config.yaml
num_hidden_layers: 13
hidden_size: 256
n_experts: 64
experts_per_token: 6
d_expert: 80
d_shared_expert: 128
hidden_act: "squared_relu"
moe_layers: [1, 3, 5, 7, 9, 11]
router_score: "softmax"
normalize_top_k: false
routed_scale: 1.0
balance_loss: 0.00641
balance_bias: false
router_cosine_scale: 20.0
router_bias: true
init_std_router: 0.018
lr_router: 0.00115
vocab_size: 8657
norm: "rmsnorm"
norm_eps: 1e-05
tie_word_embeddings: "early"
optimizer: "adam_variant"
learning_rate: 0.00092
beta1: 0.9
batch_tokens: [32768, 65536, 98304]
max_seq_len: 256
train_tokens: 654400000
max_steps: 10100
dataset: "wikipedia_en"
Below are experts of layer 3 (counted from 0) of a mixture-of-experts language model. Rows are named router (the router's row for the expert) and show model dimensions 0-255. Each number is 200 + 40 x the weight over its row's rms, rounded and kept within 0 to 999.
After each expert's rows: "mostly gets" lists some tokens that are sent to it at least half of the time. This comes from a sample of Wikipedia text that the model never trained on.

# expert 37
router,134,157,117,157,150,225,249,210,268,195,164,148,158,276,216,165,180,229,262,177,177,155,229,210,218,178,213,282,171,289,228,166,115,160,209,256,243,208,168,245,209,196,250,225,202,180,163,213,165,208,236,216,199,228,180,232,236,204,110,178,178,157,244,237,215,207,235,253,204,183,213,196,174,167,204,214,225,200,216,183,174,169,304,248,203,148,236,181,228,283,192,135,177,240,174,212,282,172,167,172,204,197,166,225,186,135,159,193,196,149,157,202,228,223,189,187,142,196,206,238,192,176,213,133,155,239,173,254,261,201,213,237,160,165,184,255,214,248,202,217,267,225,114,231,185,178,93,158,238,207,263,196,189,218,246,189,171,206,232,222,196,301,198,267,169,231,216,237,258,188,252,127,234,225,222,194,227,218,224,194,226,247,162,182,250,167,152,214,216,252,206,185,150,231,133,189,184,188,170,222,247,274,195,213,197,249,242,151,284,252,242,192,169,152,194,169,180,199,161,191,264,148,122,262,221,185,172,246,213,204,237,148,207,261,159,275,148,297,215,183,189,239,211,236,237,223,274,139,192,245,172,223,140,198,115,190
mostly gets: "able", "ly", "ally", "ical", "mer", "ional"

# expert 26
router,226,172,201,235,192,219,170,211,150,223,201,117,246,168,218,271,237,210,140,261,181,197,214,195,243,243,305,187,222,197,219,179,139,177,209,202,227,162,231,258,180,183,246,217,136,153,161,189,243,275,202,186,158,174,212,208,228,253,263,153,181,239,204,150,206,170,244,176,197,195,253,213,253,221,249,193,197,241,126,206,132,202,286,133,221,192,275,182,178,191,240,158,153,217,265,155,268,197,215,221,172,137,123,164,207,201,191,259,189,178,162,194,107,196,132,177,206,278,210,198,153,161,243,218,145,238,246,223,245,221,178,144,145,162,93,182,208,229,188,167,184,132,239,191,176,240,167,203,207,222,220,226,271,191,208,213,173,288,160,230,128,160,221,258,245,139,244,210,262,135,212,217,204,149,165,241,199,229,275,215,159,250,171,256,249,226,179,209,248,174,138,215,221,253,229,274,251,165,163,244,161,170,217,141,171,201,233,222,137,244,173,255,267,195,173,187,239,212,227,148,231,205,225,271,121,191,194,143,186,260,222,246,163,165,173,226,188,191,186,210,217,142,161,209,153,191,197,192,227,188,196,249,183,194,99,212
mostly gets: " August", " May", " John", " Car", " American", " University"

# expert 53
router,194,170,211,89,185,183,236,251,162,233,267,240,152,154,148,259,169,212,178,187,226,199,221,202,189,178,219,143,200,193,151,201,223,182,156,84,168,212,180,321,138,265,232,180,223,143,240,206,221,206,133,158,125,212,212,245,124,166,178,174,265,148,221,240,139,146,210,213,134,274,231,217,217,174,250,188,203,162,168,248,218,160,163,199,116,169,149,213,258,225,293,262,150,191,218,177,225,212,204,259,268,219,225,182,221,227,257,169,260,178,152,243,166,278,192,233,215,155,170,216,198,196,152,250,183,153,264,153,225,158,179,178,237,224,181,123,207,133,204,210,207,204,190,183,263,181,207,205,188,257,239,149,218,161,191,280,222,229,258,201,174,169,216,113,144,142,168,222,227,221,240,232,208,201,240,150,202,201,198,183,150,225,261,161,210,244,191,155,200,230,190,197,184,181,214,211,192,157,248,166,191,182,194,196,238,238,189,222,242,214,212,195,149,187,234,295,243,181,135,267,244,248,189,263,126,197,180,160,261,161,136,145,186,215,172,123,241,200,189,155,150,203,191,145,196,230,190,251,194,213,182,200,193,228,237,281
mostly gets: " \"", " $", "^{", " +", "$", "("

# expert 32
router,145,233,217,236,223,217,188,172,234,213,144,203,226,169,251,171,200,264,221,182,291,224,186,211,170,257,218,234,199,196,232,272,250,123,188,211,268,200,187,128,227,205,213,204,225,231,227,235,114,174,168,170,292,189,179,245,179,194,139,197,161,238,274,242,224,165,204,210,208,237,139,249,148,226,208,226,232,147,228,257,194,161,167,180,212,198,124,269,106,185,189,180,202,135,289,215,180,158,242,237,200,215,226,204,187,189,149,190,189,185,169,218,178,213,279,204,169,212,268,155,217,255,256,245,134,167,225,267,187,193,183,194,192,244,258,273,116,258,221,172,225,209,179,163,187,193,191,241,221,176,251,105,192,130,217,202,201,210,243,245,192,260,234,251,186,200,170,123,108,219,267,115,236,151,216,185,286,217,205,293,218,169,229,173,216,134,214,178,217,184,193,152,149,237,164,154,217,221,174,161,167,178,248,213,229,164,180,234,188,221,241,229,166,159,243,258,232,170,196,193,200,243,180,175,205,177,196,214,183,173,268,159,228,188,162,189,133,127,184,279,188,245,190,139,190,191,228,187,149,242,146,184,186,217,85,166
mostly gets: " it", " It", " name", " game", " album", " number"

# expert 1
router,230,182,264,155,268,209,157,210,149,236,140,203,248,186,247,167,184,156,190,233,240,271,249,211,255,226,260,218,241,168,247,226,223,151,249,205,245,195,189,128,231,192,236,253,180,206,185,247,132,188,224,161,192,174,193,255,285,219,258,304,193,137,208,157,179,224,208,211,252,237,160,241,162,256,146,147,171,190,223,129,224,147,212,213,270,178,144,226,287,178,189,188,238,104,166,127,209,253,173,135,230,220,245,183,232,220,129,247,252,216,170,224,243,160,235,242,200,226,220,199,216,156,225,171,129,192,222,180,182,187,142,191,204,236,183,236,188,268,250,249,235,215,186,157,174,199,210,193,175,203,222,227,265,280,181,168,152,220,257,290,125,264,193,245,227,185,111,274,235,229,172,240,213,163,205,204,255,198,191,217,235,140,259,158,241,156,199,176,227,181,186,222,220,261,212,240,160,164,255,140,152,237,218,150,198,160,227,192,251,189,219,186,189,184,196,212,130,123,304,232,201,174,207,174,231,185,250,225,193,261,219,190,229,184,196,190,209,192,175,267,153,207,240,228,144,201,259,189,272,219,214,164,201,212,260,148
mostly gets: " man", " dis", "ism", " mon", " sc", " world"

# expert 13
router,133,231,237,190,241,149,99,232,253,178,176,193,202,235,215,273,233,201,155,226,212,240,297,174,193,169,240,172,230,226,139,190,226,181,191,182,141,232,131,189,170,198,239,220,175,195,128,258,243,258,212,198,181,181,227,218,177,275,169,219,219,128,220,185,270,225,235,193,211,170,299,142,157,281,205,176,196,192,226,203,182,223,218,180,192,198,266,152,130,127,230,248,184,155,167,214,285,192,210,138,262,217,125,151,255,194,263,260,149,223,168,218,183,163,228,185,251,213,173,237,208,203,252,233,252,261,176,167,232,226,162,114,198,180,191,140,256,249,159,241,231,185,257,215,135,176,232,163,161,235,185,180,183,165,177,181,176,164,187,167,160,207,172,161,211,203,169,232,244,159,233,224,141,312,146,207,133,180,279,201,157,199,211,212,230,273,156,203,229,219,200,271,201,238,233,232,173,168,223,211,210,205,218,137,227,311,211,260,191,177,205,230,213,264,187,192,221,232,180,229,203,149,210,193,158,142,191,202,173,229,181,259,197,165,264,183,182,248,167,239,156,195,183,103,176,177,257,309,219,226,188,220,192,152,173,207
mostly gets: " St", " He", " New", " Sh", " She", " Le"

# expert 42
router,258,201,187,223,229,197,224,137,219,204,190,143,216,211,195,193,163,191,209,155,228,107,275,257,197,241,176,148,262,148,237,224,261,232,194,104,255,231,220,242,205,198,224,155,202,226,202,157,184,241,276,247,226,254,206,172,236,225,237,206,197,265,132,251,192,219,108,197,239,166,223,209,228,168,147,245,162,131,214,171,212,221,269,257,142,278,167,233,124,272,205,170,218,145,227,239,205,221,180,172,261,154,181,271,221,236,219,237,209,167,198,189,202,171,181,192,184,181,221,182,236,187,214,255,218,212,191,215,221,190,131,142,131,163,213,217,111,229,206,169,126,236,227,215,202,252,177,226,119,213,192,226,201,200,236,112,205,170,156,181,203,174,260,264,175,162,192,230,299,177,209,221,124,222,199,181,175,157,250,231,159,185,192,229,264,157,234,206,143,192,255,134,284,159,200,283,200,228,240,198,221,172,170,206,195,202,263,124,217,219,157,194,234,199,152,157,197,173,280,204,149,233,215,125,253,270,192,178,206,150,230,156,205,201,226,177,163,216,290,216,202,193,213,278,168,163,264,249,189,121,182,147,199,212,223,217
mostly gets: "ers", "ts", "ings", "ions", "ies", "ins"

# expert 5
router,231,183,258,144,188,163,205,177,170,210,242,160,138,196,283,179,224,99,169,146,166,203,162,223,203,148,102,192,187,190,230,187,185,199,190,257,213,175,150,189,190,221,198,202,208,193,231,215,210,202,232,182,209,267,198,225,219,188,261,203,107,191,226,240,146,162,221,186,146,239,196,206,132,191,201,219,253,97,177,141,218,269,250,208,200,202,193,171,231,210,149,152,259,242,182,158,210,163,307,165,179,211,237,192,195,154,201,159,222,193,256,144,238,185,204,154,220,171,201,248,221,234,260,194,236,238,154,211,266,240,168,230,214,194,161,194,182,216,149,204,210,212,222,216,189,145,133,177,219,146,269,244,223,200,194,203,207,174,263,219,181,232,164,264,186,211,216,219,151,179,184,219,264,147,165,146,169,254,197,240,181,147,166,139,209,195,141,198,251,302,206,203,148,180,166,254,135,172,235,181,264,166,226,172,150,190,261,274,247,128,262,111,145,216,251,153,216,150,265,204,276,254,205,169,258,174,177,197,268,257,265,179,259,163,214,136,207,187,196,195,258,235,211,244,218,134,288,230,218,237,215,138,237,166,234,236
mostly gets: " also", " that", " ex", " comp", " re", " based"

# expert 28
router,170,214,119,279,189,230,204,230,249,161,142,192,179,230,224,186,168,305,253,171,270,168,208,173,197,243,305,229,264,145,226,236,225,203,228,220,186,199,245,170,248,179,275,175,151,266,208,186,216,198,174,186,218,190,179,236,225,185,134,164,207,203,177,240,228,273,162,264,140,234,225,175,175,139,135,186,194,146,267,186,125,169,153,244,225,164,219,254,245,200,254,178,227,250,229,242,166,180,155,161,242,152,174,293,188,188,237,226,218,176,235,135,234,167,246,229,189,167,206,259,295,219,223,180,191,179,238,189,174,234,194,165,190,160,186,188,161,214,205,126,139,186,229,170,253,236,181,226,149,133,168,194,238,207,155,235,237,233,124,248,271,247,266,221,181,227,192,197,140,131,168,228,148,205,188,154,220,172,286,184,190,212,218,126,262,156,294,195,173,240,206,211,210,198,218,219,210,206,112,174,250,237,196,269,221,188,191,162,211,314,209,239,201,163,219,172,132,140,270,212,171,199,156,166,169,223,151,152,184,195,256,217,242,240,170,206,184,245,265,239,218,244,194,187,160,176,222,240,248,194,158,208,211,226,194,200
mostly gets: "%", " years", " season", " year", " people", " time"

# expert 24
router,136,220,192,192,230,197,186,208,179,188,120,141,246,112,188,144,207,263,172,186,233,235,235,216,139,189,203,208,217,219,232,233,143,199,193,201,183,217,182,199,231,204,206,141,186,194,244,175,146,152,244,178,202,132,199,203,214,208,184,188,230,226,227,208,199,248,297,181,295,162,207,208,155,194,247,185,235,258,216,138,141,195,163,226,209,212,293,224,203,188,194,182,241,200,267,159,244,297,244,195,176,123,252,115,129,235,180,260,212,155,175,268,199,240,154,260,278,223,222,195,186,207,234,285,190,248,154,216,153,255,240,149,216,262,212,211,232,248,97,202,169,246,173,250,228,130,207,210,198,218,221,183,181,196,142,147,253,174,222,178,247,266,194,208,276,301,111,217,172,270,253,156,214,237,193,232,255,147,171,231,161,137,235,197,196,193,180,167,151,227,247,225,200,193,219,211,166,188,233,217,152,212,219,200,226,197,129,176,210,157,197,222,240,204,180,198,210,198,162,143,254,131,236,102,203,218,221,262,143,228,229,195,214,178,167,197,149,135,180,213,199,273,211,142,203,209,236,198,219,135,105,189,188,224,203,154
mostly gets: " b", " r", " District", " City", " station", " sub"

# expert 47
router,269,140,174,170,158,170,170,193,230,182,108,223,192,121,138,166,205,206,207,218,202,187,222,214,204,187,183,220,237,196,160,171,232,197,140,317,193,235,174,214,190,185,151,203,171,226,231,257,194,177,212,170,218,215,238,176,203,242,182,161,192,155,217,240,210,180,231,212,214,219,158,152,128,178,195,184,209,204,198,238,216,224,233,135,221,181,157,245,156,175,207,207,201,209,192,181,139,167,156,213,141,188,190,225,202,172,147,178,203,195,166,200,118,174,145,214,190,215,188,190,160,204,116,206,165,163,217,267,216,159,178,226,158,200,207,189,191,187,207,234,214,295,162,200,227,250,227,219,194,214,184,136,173,138,138,227,126,208,218,165,182,302,182,226,207,196,198,168,195,200,310,170,188,251,132,157,202,189,158,194,188,255,156,161,250,155,124,153,169,238,181,233,227,162,166,164,226,205,234,111,160,130,215,218,219,240,234,226,119,225,224,311,161,163,203,216,211,229,202,205,279,217,202,200,215,180,177,253,181,56,363,248,212,184,137,166,124,208,126,225,229,153,149,142,238,179,286,238,158,145,201,175,192,234,185,176
mostly gets: " the", "The", " it", " The", " this", " its"

# expert 29
router,182,194,205,208,242,187,172,232,198,184,188,132,236,239,207,173,248,270,233,159,199,206,220,136,244,157,213,219,255,284,190,181,209,168,224,197,162,228,169,265,219,157,208,207,168,157,220,168,222,171,195,168,209,170,190,264,183,174,144,208,178,179,182,206,261,171,172,211,212,154,198,168,217,209,190,122,113,173,220,182,214,138,248,259,209,222,292,151,230,165,196,271,221,205,150,298,239,254,277,193,174,153,211,167,175,180,216,192,198,201,145,199,258,201,230,256,88,276,269,252,124,222,200,232,204,195,232,194,157,164,191,147,214,211,114,273,186,191,261,202,230,263,213,232,64,171,259,143,169,233,204,246,186,170,214,193,223,235,185,154,183,313,216,65,188,223,162,164,190,274,202,132,158,157,196,223,160,168,183,139,162,151,257,244,267,186,230,246,204,228,202,222,144,163,224,192,204,223,170,191,153,239,189,229,204,225,168,169,202,231,212,187,222,245,199,185,225,163,164,203,251,204,229,226,231,178,213,201,191,175,276,200,192,205,204,120,144,157,126,205,216,189,231,167,116,119,237,176,242,173,196,185,250,195,197,188
mostly gets: " Mc", "oll", "ott", " Mac", " Th", "ill"

# expert 21
router,219,141,171,249,210,258,160,245,223,242,173,179,153,161,198,191,221,237,131,246,187,227,243,217,243,231,163,127,198,191,158,169,154,207,131,206,171,155,137,222,202,162,230,302,173,226,177,212,262,208,134,185,189,157,214,243,197,148,209,190,245,145,252,234,202,184,128,148,242,184,170,137,188,160,212,161,161,203,232,199,95,204,187,211,169,169,228,143,180,194,173,226,212,182,187,215,196,220,296,131,158,231,178,231,235,183,212,198,235,239,199,175,242,180,147,255,192,182,186,154,153,221,179,169,228,275,237,154,201,186,260,209,120,253,231,151,202,257,116,216,224,142,167,178,260,233,230,246,215,163,184,206,197,153,192,219,130,238,177,172,208,243,247,61,163,194,187,188,128,246,181,148,201,247,157,213,156,230,197,206,194,268,169,185,210,207,280,183,229,211,262,195,210,209,221,175,283,140,267,215,262,178,161,182,223,215,140,224,194,197,173,252,211,239,182,220,187,208,226,204,123,189,253,188,160,259,220,201,175,301,180,257,202,137,200,280,101,196,132,168,187,93,205,152,158,218,210,188,167,218,215,194,193,160,216,206
mostly gets: " J", " Y", " Z", " Le", " Sh", " L"

# expert 31
router,225,244,231,136,149,167,200,172,195,113,201,216,142,157,178,171,184,165,173,199,172,237,227,202,255,151,222,158,238,203,259,197,249,199,178,118,210,162,243,107,206,165,174,191,172,239,208,197,244,237,186,161,261,210,186,186,222,256,258,231,196,193,200,182,142,182,239,105,186,269,253,103,165,198,239,142,191,192,189,120,235,277,124,188,208,174,261,218,262,194,181,186,247,180,180,175,255,209,244,133,233,182,275,169,228,209,185,213,271,238,160,313,220,251,177,113,248,183,212,301,179,193,204,177,187,260,239,187,165,217,189,224,209,182,139,212,243,188,217,261,204,176,209,189,210,174,247,186,215,170,227,260,212,233,156,234,182,182,195,243,162,169,169,171,174,243,208,213,119,193,208,180,162,179,194,177,228,253,227,236,194,166,224,251,168,169,196,225,230,219,239,185,199,208,147,206,169,199,215,223,185,150,230,204,215,226,275,195,162,123,282,263,202,154,179,147,227,211,228,155,198,150,202,115,173,209,203,204,202,157,257,199,176,194,204,178,172,97,320,240,253,125,193,186,177,273,301,199,183,156,212,235,143,173,194,239
mostly gets: " C", " G", " F", " E", " f", " V"

# expert 41
router,217,215,135,247,185,196,217,293,135,212,167,138,171,181,172,212,200,187,170,171,230,127,228,234,211,222,116,211,223,237,138,154,131,203,145,253,178,227,131,237,166,139,238,213,176,128,193,235,245,156,179,167,165,261,274,224,225,166,205,192,235,184,191,235,150,243,233,222,203,172,166,190,196,160,131,219,164,216,184,163,198,270,198,291,177,224,208,178,197,160,172,150,193,195,206,280,253,245,161,105,176,162,208,299,161,154,162,57,193,166,205,188,244,192,202,183,223,215,176,189,178,270,225,238,249,195,162,223,190,157,211,198,146,253,243,227,237,139,148,187,184,211,185,216,200,249,149,195,230,202,212,227,155,216,222,211,203,156,190,248,174,268,199,108,171,232,152,233,114,212,210,133,202,153,192,237,214,196,172,212,152,250,163,174,198,173,206,190,241,136,162,279,216,211,170,167,261,188,196,184,190,270,200,176,218,209,190,221,185,211,181,309,176,250,172,158,237,185,111,183,193,203,142,251,211,192,167,193,113,221,215,177,262,233,261,219,290,193,186,156,231,112,230,182,184,189,178,205,171,155,197,263,220,183,242,150
mostly gets: "é", "á", "aj", "í", "ó", "ah"

# expert 11
router,170,197,221,203,257,264,215,188,231,213,168,204,226,251,150,128,176,270,149,179,235,242,271,212,191,216,209,227,236,163,190,202,255,146,194,199,218,216,249,133,194,252,174,200,257,219,154,167,212,171,165,204,204,231,205,257,182,221,140,284,219,282,170,135,271,262,197,159,212,244,178,192,177,255,158,220,235,205,175,107,170,203,162,172,223,242,206,178,297,214,225,240,270,229,200,172,190,251,140,176,164,199,105,189,193,267,187,242,148,172,179,277,205,191,164,215,222,222,182,196,204,154,281,198,127,207,219,251,304,217,139,126,236,223,185,248,127,179,154,176,194,248,182,191,254,214,248,215,138,177,205,179,196,261,202,295,264,135,200,168,169,279,198,228,224,222,229,179,143,216,152,188,254,135,236,184,194,248,201,217,277,195,204,208,177,192,199,149,168,286,177,226,140,284,255,232,173,227,234,223,171,179,202,243,238,234,183,224,185,196,262,181,186,150,207,176,130,188,193,243,166,299,171,116,218,230,243,183,185,215,264,209,205,233,178,177,198,205,228,231,220,195,271,208,253,219,159,115,236,195,189,170,198,229,216,196
mostly gets: " part", " sh", " end", " area", " state", " city"

# expert 46
router,203,281,233,208,245,211,148,232,157,151,198,180,193,187,222,234,199,189,107,191,125,247,200,206,190,240,236,189,167,232,100,233,185,241,212,162,186,107,202,178,150,199,215,192,225,277,194,239,203,239,193,224,162,188,222,204,156,247,174,229,172,194,173,215,205,208,205,245,223,163,145,158,207,203,250,199,229,255,192,169,186,206,227,118,205,174,178,271,201,144,211,223,100,191,217,173,315,101,184,209,188,215,218,151,203,161,233,256,233,188,170,171,143,211,251,217,195,158,270,209,197,182,212,195,152,183,197,172,227,168,225,131,231,144,236,103,198,263,174,204,114,181,168,196,140,164,202,254,226,210,181,241,230,222,130,173,126,239,222,161,160,76,218,168,319,247,243,239,234,274,203,210,235,214,194,196,171,261,255,202,204,242,216,176,246,213,210,171,198,160,269,209,140,143,219,212,160,187,208,123,186,122,206,213,259,253,226,244,144,244,153,246,265,201,210,165,208,226,207,108,244,198,220,218,160,237,202,171,208,233,160,208,208,165,149,214,167,195,228,179,217,153,229,177,300,216,189,224,221,174,228,190,128,164,150,210
mostly gets: " The", " A", " In", "In", " It", " Al"

# expert 34
router,186,176,201,199,180,235,261,124,223,222,216,195,192,291,245,190,251,221,201,200,137,177,238,197,194,287,166,123,152,150,264,224,177,193,262,270,216,208,250,200,199,187,178,193,208,237,146,139,118,151,217,131,149,218,230,201,207,193,231,273,208,255,214,184,231,244,177,304,204,103,177,183,135,242,217,191,170,205,193,225,281,198,132,195,255,252,172,192,216,206,177,192,184,241,158,218,187,188,197,230,137,211,173,130,240,190,195,193,237,240,257,190,247,178,154,211,234,170,179,289,225,154,169,214,211,178,202,229,202,236,231,274,194,177,210,216,171,181,188,225,190,242,158,207,182,181,160,170,256,177,199,207,271,297,253,224,158,130,206,217,178,139,188,295,176,169,205,133,226,169,209,180,271,219,229,217,231,150,169,176,223,208,115,185,255,243,196,219,184,167,170,127,232,237,186,266,219,245,198,145,170,150,253,217,198,267,202,161,256,192,256,99,192,162,252,222,211,233,148,238,238,200,221,233,144,201,191,156,176,174,262,190,204,243,323,222,186,177,148,136,159,139,208,206,233,184,151,204,168,253,157,183,181,147,207,224
mostly gets: "ated", " had", " made", " became", " used", " by"

# expert 8
router,190,162,208,220,203,132,200,208,193,176,266,256,178,268,246,191,232,123,146,243,224,210,251,164,155,140,190,173,209,216,186,213,119,135,192,212,240,234,192,237,205,188,119,198,238,189,263,215,213,208,198,203,188,227,195,204,192,274,230,210,176,229,208,154,182,221,204,197,127,207,161,171,241,159,228,195,188,263,228,241,201,210,207,228,180,255,148,168,243,226,240,197,222,84,257,134,214,191,200,266,248,227,207,186,192,169,211,150,201,270,178,242,138,148,192,195,244,154,162,146,198,196,162,167,187,269,233,219,220,291,267,214,251,213,257,198,153,206,181,101,242,215,247,242,217,182,224,203,170,213,198,139,250,213,154,222,189,188,280,186,198,164,180,211,243,190,254,183,131,234,253,262,253,209,193,261,225,189,204,184,122,190,138,248,208,187,188,215,197,230,289,181,228,172,154,163,251,222,274,99,231,201,200,203,203,127,289,176,213,148,189,204,173,280,193,224,117,119,178,242,158,216,198,125,260,201,216,237,156,206,158,323,176,128,206,212,221,251,178,193,258,250,159,179,199,190,180,159,224,182,205,162,240,156,176,223
mostly gets: "\n", ")\n", ".\n", ";\n", "\"\n", "″N"

# expert 16
router,257,249,222,141,255,165,214,135,245,229,180,211,245,216,188,166,164,195,180,188,145,308,111,230,159,207,224,123,115,212,131,119,200,254,199,231,176,155,226,230,182,222,175,221,275,280,183,207,166,151,202,246,190,217,188,203,122,172,246,211,202,178,199,139,187,255,220,248,193,206,263,209,259,179,235,187,214,166,217,249,259,195,199,250,247,142,191,183,211,267,217,175,167,183,244,206,143,175,239,274,206,217,149,276,204,265,237,195,205,209,184,185,248,210,182,169,194,203,158,194,173,213,231,170,115,182,217,207,193,195,252,165,329,186,168,155,229,201,198,152,157,184,260,201,194,190,211,218,176,193,228,200,180,192,97,219,193,238,223,146,234,168,157,133,186,169,234,211,206,277,273,248,175,262,243,199,195,259,162,195,168,142,267,197,177,190,224,217,199,196,230,172,211,137,177,166,221,174,337,223,237,184,232,242,155,205,159,239,150,213,168,136,211,237,195,258,258,197,198,233,268,167,201,188,202,158,139,193,223,174,179,183,201,146,250,190,284,197,168,244,239,263,186,190,279,173,163,288,217,177,187,222,238,233,219,177
mostly gets: ".\n\n", "\n\n", "===", "==\n", " |\n\n", "=="

# expert 44
router,157,220,296,123,217,249,177,240,158,275,241,236,236,191,165,174,198,177,191,167,216,239,184,191,251,222,166,160,252,153,173,131,206,195,238,192,204,212,178,155,194,229,216,194,119,198,255,239,195,191,172,203,174,202,233,198,227,198,274,257,182,150,239,215,262,250,225,156,218,192,284,200,183,253,160,239,229,221,240,108,188,237,151,274,181,213,224,246,200,217,225,228,254,280,207,229,199,229,118,85,177,213,165,169,200,189,222,292,196,209,203,169,262,155,191,217,283,204,226,238,248,203,213,164,203,181,106,160,199,271,172,227,172,218,166,200,175,181,233,190,240,260,249,272,186,166,233,257,203,208,198,144,179,218,230,258,285,193,202,186,196,199,227,213,210,213,129,171,167,206,146,221,237,210,131,255,223,245,237,205,197,171,260,223,174,170,255,160,198,170,186,183,233,240,178,217,185,239,155,227,129,166,253,235,267,208,199,290,218,173,244,181,237,213,225,273,268,85,180,242,197,208,195,260,229,230,184,198,179,236,134,188,266,116,228,201,215,252,174,203,232,170,270,200,185,202,194,236,200,228,285,246,242,271,225,206
mostly gets: " b", " s", " t", " st", " w", " g"

# expert 12
router,188,158,221,180,203,213,247,192,203,226,240,204,204,187,124,238,187,223,194,306,248,148,168,211,184,219,225,183,93,259,196,218,176,229,158,230,104,146,175,178,196,217,137,178,203,210,261,280,206,286,154,250,167,168,192,224,182,164,262,198,224,145,159,241,202,183,229,144,148,183,186,218,327,225,236,170,259,289,184,213,270,233,164,246,166,164,255,229,223,227,207,133,155,194,154,190,189,198,218,258,255,193,153,198,170,193,207,238,177,214,192,154,216,212,266,208,224,183,175,219,193,224,224,174,213,133,202,176,208,231,224,178,237,183,220,191,170,146,223,126,194,200,187,210,247,125,283,260,223,174,191,204,170,232,239,157,175,252,159,163,253,168,207,198,188,161,234,221,239,224,260,231,175,152,238,227,211,251,163,263,180,183,238,181,244,228,214,182,268,256,203,160,196,187,213,185,236,176,201,209,225,187,158,231,259,164,232,165,253,84,183,94,207,176,205,250,189,126,200,213,197,153,154,215,207,179,127,156,182,110,181,164,160,168,153,250,205,232,187,195,262,159,155,128,125,180,189,212,210,193,189,188,171,147,321,156
mostly gets: ".", ".\n\n", ".\n", "),", ").", "\","

# expert 27
router,204,216,191,153,209,246,225,245,123,172,153,165,144,216,153,190,171,253,271,214,195,185,288,152,246,204,263,283,248,202,212,195,183,213,225,229,160,232,213,254,185,237,232,275,215,126,166,183,194,185,151,161,221,252,183,191,196,198,177,219,215,213,230,254,197,202,265,239,264,211,203,232,228,196,235,175,250,130,210,195,169,188,244,292,143,220,197,168,232,214,205,160,226,178,243,185,242,180,204,167,215,237,187,191,186,216,146,211,171,179,242,165,270,221,154,266,198,224,258,255,172,152,246,181,111,171,274,189,85,143,160,158,213,216,228,184,161,149,193,229,244,241,227,231,97,175,186,146,216,173,113,183,256,186,199,228,198,218,128,263,154,216,257,164,264,230,217,142,169,117,181,197,224,127,212,230,235,117,290,192,267,174,222,177,188,180,146,234,220,180,217,184,183,230,188,234,184,171,138,214,184,213,165,229,255,157,152,175,118,227,203,228,193,233,213,220,218,254,236,124,222,141,215,217,162,244,232,203,191,114,193,180,182,270,230,176,104,167,182,185,224,172,243,221,129,235,182,184,204,190,197,140,213,157,178,140
mostly gets: "ance", "=", "ear", "over", "ign", "ness"